config.yaml
num_hidden_layers: 13
hidden_size: 192
n_experts: 32
experts_per_token: 1
d_expert: 96
d_shared_expert: 256
hidden_act: "squared_relu"
moe_layers: [1, 2, 3, 4, 5, 6, 7, 8, 9, 10, 11, 12]
router_score: "softmax"
normalize_top_k: false
routed_scale: 5.66
balance_loss: 0.000208
balance_bias: true
router_z_loss: 0.001
init_std_router: 0.00733
lr_router: 0.000334
vocab_size: 9533
norm: "rmsnorm"
norm_eps: 1e-06
tie_word_embeddings: false
optimizer: "soap_variant"
learning_rate: 0.00447
beta1: 0.95
beta2: 0.95
batch_tokens: [32768, 65536, 131072, 262144]
max_seq_len: 1024
train_tokens: 271700000
max_steps: 7536
dataset: "wikipedia_en"
Below are experts of layer 9 (counted from 0) of a mixture-of-experts language model. Rows are named router (the router's row for the expert), up (a neuron's input weights, with its number), down (a neuron's output weights, with its number) and show model dimensions 0-191. Each number is 128 + 32 x the weight over its row's rms, rounded and kept within 0 to 255. Numbers have three digits each.
Before each expert's rows: a language model's description of what the expert responds to. This comes from a sample of Wikipedia text that the model never trained on.

# expert 26
What it handles: Byte pieces of non-Latin scripts (Arabic, Chinese, Japanese, Indic, Greek) in parenthesized transliterations, plus opening parentheses and quotes.
router:146131138136096044190097159125135094175190148125130100159182069098128197093167143153161120136112116167043149168107152178096096141106158090117133142127098123178120172083095184068118180107094087066122193117107152097131128175118147136160174117113164141164166161164082138167110081082155081133118119128131147048109167159106146086118121122144138150154146137082106167140088128128182161156125176091153134146132122128122182106160089118140100073079084127096136174116163108130136077174149149103145141119157115134052139096124161109142112133136081144121145148109091075068089121120128101109
up5:152121137164069131136138161165120171152066100103133133179095091151170099082086102135107131114106103113187108183060197142153097121166144107160164121145108079099120146124084124145111143096151141113133127174141129106098155181079164206102168154127105161164170113162161114080110076124126130152133135158139146110095143125146105123104170121133118111166158149087079090134189155107207134180147096112110137161195137111138159125093152152116165177176086087048181139155175141176131105169096085123098122136134118103130126098142176108113137165112057180117064153139106115124146177115147170056
down5:094133126175163159152188168117167121119072103114171104190097216076197089167088165144120141132077147171154128127134147122131157115076121089102115107162137105161137141165081130119142137153128142104120141120133113076146191158164131101101152163095132120159133147168118155065122157147117168156172131196075184127145121127116150118153135150127079096158113169109114112106172140095114146140090097108121107113179122132131129144085159109126173153222121151158104146144181132179106206188127090158157084105157125117146100113141172119119149134089072219083139163108150107163134194139173175156
up6:154093112163126085119112133132155125119151080088136060190157092077173153092107092170134132078143178141096176162123088065083110098068096106188189173096099111139195166108115147136156090113076128137180112195126056133164113113107132148106109147127093077153121124172126168107139147134122052067090157141136108146177094127149172151137113151160131116179164123140146104121098106100139106131085109140175081123129157052137155137185160097103120080155146125117105071090108141097110167095096140156083123097145185136124136092114150131119112110138133104113120085143055134133099129069200133112
down6:137131161163167194152150143130128113130106069145105154143094118140107094152107098147146137105119158076146058156145149114149171176185126087089133047116094060092078127109214103151156168095107100191119120122131182119125127083147120106181117175050159119162094109119160114126106139142138126157174124156102122169144119151124143120131129114123124118195107160126165148061109141083144111156135090141122155089176172047127145147126148158109111138114191095168102170216171150132106081095140159148143095129109118132148121158068087168081136135111173157091155152141116173150157096115058163095
up7:173117147123127119125098089146131147097153085124096087151152120110167076118179129138138168178000173113131155174132135138133123132126150126061165137174075130154197079142143157168144057113140177179180157106103157153153099112104176183069151133165112063135110128173114152108109077097148124130161106168155122100165057111101071103161119175157115093109139071153139087090152081160116142092094110135124135145139110121127102118130143149112163141153140084126121100106169128150123187118136177148124123179150088084109109108098088133160077114145068168146138168133083106144121116145049091134
down7:151087108180135119115114111127089139146106127120146104072167172056100122187113056144101141062171116115085085135133209101150077100138131096164131101138149102086105153112104098114142147164125144184092140120150133100142151171130135155163094133141130169167098147097111132154122108113114138115113159141112089107162090086101111118180113156093153032161132155116156155151096108137137128129108108089189113090146132101152101071122161191143166137148055073153137162130069122198167116117198200105132130114136175151129075109171108183142095083124101103169130080087143142122135115111047082130
up8:094155129064108140186099101142119075146124116189100108092140193131108160105152101127106129081116122138083091144129161083179117120117149097153128193176121123079094093100084119161059144127158136085204107121138135142140162107125187090151154130083191126104097105118105170048181182194067129133143107129135118113119093177184128136097152132155133131138139110130100124091129110082084094091141100091061172075133164095137170101189081068110101092138147126117068096119107113127104143129105164101121160138059091156137116098092107111104103164078116137147095146168072112114094169113152144115
down8:061136093127143115120135055097120117101125139125142138148169226111112174099075133168170085177138145103113144133128127096090162182136205140141176103132066175130139151062100130165114146139162147085188180133106160133223160092122127124167137161131114169135135140111142133144100161089111146160146129157115096080132160168124105118122128214126156149153139079127127130089128117144098114088100110119149160120088128132154117066124140155107159078158165094089123114168065157122164193133211096108117090152159137140094114116165117073140146164111139183070194153146137095120098181139122121107
up9:120130181141167112156127155117129133139121076129122106086102106118112163085159065125066120158144138090158132112148186159117046145164131178145137110120160196139102173097121065118127149075131195150140123124137060186093094125173143099192071135140180129144105178093135166117118162156174099146123091169125140123117171157123134211132122141100157122151100080159139116106093117099099092100156126120091157129110084159169108174130134092069089106123128160142130127118162179208113090173144117110137160129128112067156095190144132103115135071133086117146123189160149196063084132136136158095
down9:102182121142124147128077165122150156080085119153128097130079105170146145153171171161098146102049185097157127056143129175097097145096111124128085152160187180117141025128073071146173136106102103116078130099129067124082152085085094095119095138136070163118050118139131133105131063207101126116141169174102105133146128080128116147109141092108133131118163145123168112110105150092108115167130154114071167159140103136097110151138088093102140114117086134159156106205041144148111119113106142107150178124125099080118122095109149140134094102114099153173142110135188120083104157096127122108
up10:130138117096116116091096140099136043111092140102166128111138125173070206143066145142159155101124068118152140126106122157197091088140113118106146138145122118145089091171129126103105090176137138154075110132119145063074118217113132165225158164159101113111126132114104145105097114140164151163105070114124100131192141138172127109106145196173123077157133091153144082117102095086115133079086199139094124103114180100087126167150143068194152186085106123155107137140121128165135158114080123153102092091120169143148108059172165171140157110097111126148147107093110117145166146134112096137
down10:132096182102113137134129171135121083158161127090070149122146145024153117085137147106094159127129158168176129101098103149130131071107152180134131083122151119105107149107082085213132098066077092066103069117103138118128114150180214171103158055140120124140091094170104178146116092140118119117207144101133149132100104129128109107134101108149134096158150139111170155113087135096155083083126141139179148110137133136172133113162142130189111142153187119104123206073133062120144130137105085103165132170104119069165121114086126165124078109181102172159123160124127094157121172124147169142
up11:157177141169113108196151168097131098162070154126131187159098104146186132096185154129156098123093054083102150135124105142129202120213101120187108124167122162101157117126123101125140147089158145193077139143198173103098161123154063166100151111167090157142131122167082151129136113113118068101072107115142109140141122100151111120107100140162113136101106148117170139103149152086040114160068127084136143152125131129103123150154171104125088096038148161109164135115116144138123071083132105091109160134056166151138131121124135107136216105096144123123096151109101075103116125147151117181
down11:147145117150101139150126085110120123089063163101131174117096117111175091081150127039184072165124113155084152104098090121124133144074135115094211149148096153145085191143122103091164159095166160095174104144145039142093118106179134136129089115188126130068132165166162079095145121094121097139124122134159112151159137107143146139064172092113132135114159103137119175104131137112105143104119118112129138140102103134084131183161117117107185167113122132146202088151107118134118138131121122128110180142062172092110095118168088122105088093120181122165075167130168106112102038127062195117
up12:159139088152127101140022082151132126134094169156164129162157134124107114121152116084111105142144101118091135131127196074105109157153092115114126117178176156149115085149127193195103188139131134098134170089105133161118140145149086147064180162128088141100066083098151189115153150115105147136201164165108131089168162134105127207088081123099120094107139184112128197131112145133157094119125111122125192107164152083099142125099111132153149133093145113060142112181131107145187109103116111166165111142119108164089130118114116161096113121134110179129137144180185172045136170078134078113
down12:110141149097127134138094063116128168133135180152073130113131146132121204174111129081132167083127166112089085081120119073171125162160129140156112176137203118146091143126100134155097149126103128083132137078151140181166144124138110133129205131130168140117102129076091085107181102149172137129186152175099133171101115077100123136087100144223134118092124182104079115128135113149111038162120092141143163144114124131127139135137159164157157112099147109068163053106103149139205119134127103183096073111151147134114159141171142063122187175079109159132141134084143086106108102156144077116
up13:132078135152093102120153142146097144102105111101128063118075099098124095099135099136172148139128147134141148175122178147091118149128148122121214162113154155132140175070119090081076108129138135123098125145154104088111166089134135099156203146167139116150133100111184108124079112114102090092132060150124091104117130139094169142115151118080056180134088163097148116149081144038108156053168122109125084086128162142111120143159144080104137187119156131097064120172140070089109094135166165166130138144138114116150106169118106096126118080121041171127133104216146060149094114123077124097
down13:161137129135126145146125149151098144147144037151127098123133134117146058120121170126139152054092169110092121101131116133122146133092123133138099129104158116155131143092098143129145155129146061098086158117122097098101126111085100161119069176127109161184182116103163087115178120148136165125126124150095088139098160122144172161191133096117180120127143105063199133103116152070166141154120138145128106152070142180126213120106187110134123105195158183073088169148163137095153003122143115097104174197135177096152134131120131109154207108141151118150167132128175149132101120163099163146
up14:145126151146116120189097149141105109167123135152113131128181101096108136120129114153215129081164181099107073142110107207062075120083115100166148145144119150125126222139100129150178093079143159088170157126128105170124123116159107147130119152149141116076128091095137147158123076131093127103130098145122154071105133096131063151176108186185161137164135171160122143154185033141148089130190141148120103104148195086142160145192109112111091133143129144142135093099158093152185150155124153162125125172072124127147120130087091059096117166100136170130048143116117094104124092102129100104
down14:138053163111157111144140146156109065080075145069123153139097180069118073156096107125104066134144169092137170148096191100096165087119138142133191121091149162116194106089090131125159122088078103146138148181151070139048118115079144146126121167160043086108103125148115110164114172080086138161172147154140131149150136113160064111140158128144166129083077092146172161141198098099138115161154141100129090089134144101094085122066151085157101128097165109120156122156124118167125136129109173140141096080119128183139175125120118051111130151101139125099146107100110108086147147138103172137
up15:114127127178148211156142086151115081119113239118133060098122159129114136140140179169120056074149111084175092145103138077136206194075096141128128128146112124115120170076164119121161124139085192147154163102148092121160133179130088105138110109192123086135140172140164153120132162108156082104116122115105127143062152071118158143103174196111121106078120135076110121185153136119125125150114104129166091114130159110090165096084179129103079107119141107160099149128138109114138109173143167104119114146129070154085121099065107112115151189150122159081128109138126090183157148181106144124
down15:159077117178088136110070050124170136113106090132158095164102109090056112171122151139124171130109148125057101073136093148089124170151111104110114082126173153143113125141122112175082120056152130156144092147065095148157120164140103181159162149148160131133163100124129146080128141127128181118177071095133150090112140116171078115175112103123117148063118166138115170176100131171116125101110165114121155133092145080182129130148093082117166090205144151112141077140155159084108179158109171160201119140126126196166133111110139127126118126057115138103107186143151102124096064069144122149
up16:083098095140137132205126183063139141115149103080118132163156117133156091120122165133142069133089123089130020138166122103106186076146129080091135142144139127124120111130115124128100115112143100145132211137175125164126093107121090142152169131073079171113072161183173106132119125139127125120086100129152141138181141155146083129106120158123093143141160118129075137192066096192083115168148136076122183069103138130125079157121121147177152099109162104091101111111133085157156138089142192172080127091153141135125086166161166115108122183168121116151114119139045117174130097115076129070
down16:130146149096138124149113080111117134086081125130100111137154092194154098096131140091135145129071115108134061133171151086108145190057116118095062165136096126130161147091139116126147152109123110158097113100196163132121083115123081104162075114135140193174100185132155159110154073126085130089098173149154164110188114117112132153141152052125155145156145113171121170170053150131117161108094128119137091070154096161175172139120129122171098169089135046127151162090120150060124146152137134115165092150168100140133133113151101111139151109217170148050125168112140109147126096170078134085
up17:115141113140173165103163116157108157139164109126105107091087085137182132164117116133089112135070143096122101071109083130136086196141161128147103149098104096165152116173112162080117112106135185131157093090097110081084089169156088109121169175137113133148135098138117169138139081128084121158195070094109121116063154124112127108116138152139177153171154091135140105172163107131099126126155153137162120096134097164092152082189129133141155150082172091122133104161095154122129168195099154161173200175116124158080159193111135102168145172092137144156137136059135036168200076124116087157
down17:128124054216110123174149139123082142114123116113093142168186119138110085122130147112179121137091112212189141103171169152093132089137111113132078102145131172163108128098080159142174104088182158133134093066128120110135160165127129107140165071164184155134106133132086207175112145118131108132205118056082094096147171104135087107099146108156173133102099127143153133143171140152144183112136149099136095147103096106143095112154128171147121131129138169144172079139066150151125120158158149164112140101080135153119161106091101082115116132106140159183165095116091141119197080161215174114
up18:122109112112135115107089206146131170151052159097117116137108137124182128112111171094142165093196107144115108157134094121079148121105125181152132145165105092111076146094162121116109158136096121126144126043123102084125125169163117172155171131127095172129156167145149138181118124143055199138151064174148152144129106176151112133119168125127153105057202159118186093113164160076107153169159102108139142161103116028158079154115130129136124108112120179128122102171135141118093105109128135125156110116097106068157095152106083172147159104203159116106117213168074111131121155141084143136
down18:123189142081118137079186122091146108105117097081126087087175076137136093143104156109102116076071156114105093078099102136098163068094119105139099151131155135075071158056113122113139121153117134123142177188142114099218120079080149199091126128123104124125181193115123121066097145141152152122156091116186114155075085093113170120130182153075137116146175097131074125138138151152138153172155140136136150151160110112139122092186135128135156141116120144122099117177134167159139103093106129038102126144112126156135157172144071185123129163090147080078123173140112178080144104101141090109
up19:100199154152099129176163144137145138106135168148142169079065047128091166139064119152102051108095053114155120154100139051170107163118112088092079124065123066145171125109147147068187116147111109124121118163174141116181143083135176140082111129107100115151167138154134158087106103091094110152150123166101119080151137135074146116093195104143144137169193122122150120111112103137175072197147141131121156132159167155129143124110102159129125148096117149100166144185171155101078125132095069156145142110093099071123129074158116120144078133135081119153088134112091121108114089105170118143
down19:098210102117145169137153116134120130111122110124162109177129126139113185130079171162046187146102123154117106091153183147169145177147101124084140101114146141112137112145139182111173119181099199152158098163119110148142110063096086104096150143114144065126185130151122125130071099141144150130148085172136166199141124150131106133097215171112128115155131125118083076086171087173123147184154122117067101121077136102178135142090104100128127127139151111081116100145129174155053186100102153126144090124101086145128124105091079101151124110166139181123159088071102099114091099140124092199
up20:166156113109146182125178186171148113147178116125102164150134070141175128152121183162203157077176086140116095089123120103104134108189120132116114188090105125106122079167154128075145094108056109113124138068105098091146118128092130128168142109174115169135084133178111118147100098156145199151177127135129120078125092154134133119050132069142121129086153133098127154111068150159084082147139125104167087131178123110117127143106096101058101135159114126023109146130118147121151086083183144130137088136098116141083130125118141127202077126108093097136134150087118139102181075103117088095
down20:114098194101144216145073084084165156135130189112117072131117148150153122124104205148152158139163115130143080098165088093129120145133104199158054114189139140139073101151135074138115151158131133098096114108147179106128166119079159122148115134127165123149129097120130144162112123105117140141134103132157166131105112164117092119081135093111112142173138097177147091152121204174117157041209113129173151149116140159099101086220079126131109107131137080084123129110128092092133116123153084109145081141097139162137177148146132114104136225099114154145142104134101178180107094113072109149